python train.py --hidden_act="swiglu" --balance_bias=false --norm_eps=1e-06 --tie_word_embeddings="early" --optimizer="muon" --train_tokens=341700000
Below are experts of layer 3 (counted from 0) of a mixture-of-experts language model. Rows are named router (the router's row for the expert) and show model dimensions 192-255. Each number is 50 + 12 x the weight over its row's rms, rounded and kept within 0 to 99.
After each expert's rows: "comes after" lists some tokens at least twice as common just before its tokens as in all text. This comes from a sample of Wikipedia text that the model never trained on. Tokens count by the router's weight.

# expert 10
router:61 58 58 39 36 57 57 32 53 55 43 39 50 55 43 60 77 77 29 65 41 44 54 44 63 49 53 59 42 75 45 53 81 63 54 47 45 47 46 54 32 44 59 56 52 56 57 23 47 35 49 65 55 42 63 39 40 54 39 63 58 59 52 36
comes after: " ", ".", "3", "4", "6", " U"

# expert 2
router:60 54 42 43 55 36 37 48 48 47 46 29 52 51 44 60 58 44 45 47 51 37 60 60 53 36 45 45 78 58 56 52 70 58 36 49 45 56 53 52 29 52 49 66 56 68 59 34 42 54 56 86 61 48 59 58 44 60 48 53 64 49 46 45
comes after: " the", " was", " and", " to", " a", " he"

# expert 9
router:42 55 31 61 45 53 42 48 51 63 50 34 48 52 54 50 89 76 49 62 42 64 67 63 71 39 64 53 45 50 61 52 63 43 48 45 42 54 23 68 38 63 44 52 50 51 40 43 51 51 56 72 56 28 65 49 31 60 64 66 49 54 45 53
comes after: " ", "1", "2", "0", "9", "–"

# expert 12
router:36 60 45 78 48 58 38 41 50 58 57 46 46 57 50 48 55 58 41 37 40 57 67 44 49 52 43 60 54 46 36 42 55 56 57 28 42 40 34 39 61 46 46 67 47 61 44 56 37 41 47 78 41 44 42 45 31 37 48 62 49 62 36 46
comes after: "\n", "-", " (", " \"", "″", " Born"

# expert 4
router:65 49 49 60 52 55 58 37 39 62 32 36 39 39 44 60 70 49 42 57 32 28 51 61 56 61 58 38 46 50 40 54 55 56 42 45 50 61 49 62 39 68 51 64 64 61 47 33 44 34 58 61 59 48 50 45 37 61 51 55 49 48 53 55
comes after: " ", " (", " a", "-", " \"", " S"

# expert 1
router:36 47 26 47 73 56 60 62 36 61 43 43 53 55 57 44 83 70 42 58 47 66 47 55 69 54 52 49 64 63 25 58 50 55 47 56 58 59 50 52 09 56 60 54 62 54 47 38 39 72 46 62 44 18 52 47 56 35 50 73 60 60 45 65
comes after: " |", "|", ";", ")", ":", "%"

# expert 11
router:58 66 54 66 53 37 31 38 74 37 66 36 46 54 59 48 75 58 33 47 45 33 56 52 50 50 55 44 56 59 60 54 50 48 76 43 39 58 45 47 43 48 39 45 58 37 41 37 46 64 65 75 54 48 66 39 39 47 47 54 47 62 20 52
comes after: " |", "-", ":", " of", "|", " \""

# expert 6
router:77 58 48 60 38 53 51 52 43 65 42 34 46 41 61 60 72 49 48 35 38 67 40 64 47 50 38 45 44 55 32 54 64 39 54 49 47 56 31 62 60 59 43 53 48 46 49 42 48 46 45 62 64 60 41 45 40 43 52 70 55 36 43 37
comes after: "\n", " |", ".", ")", "==", " ="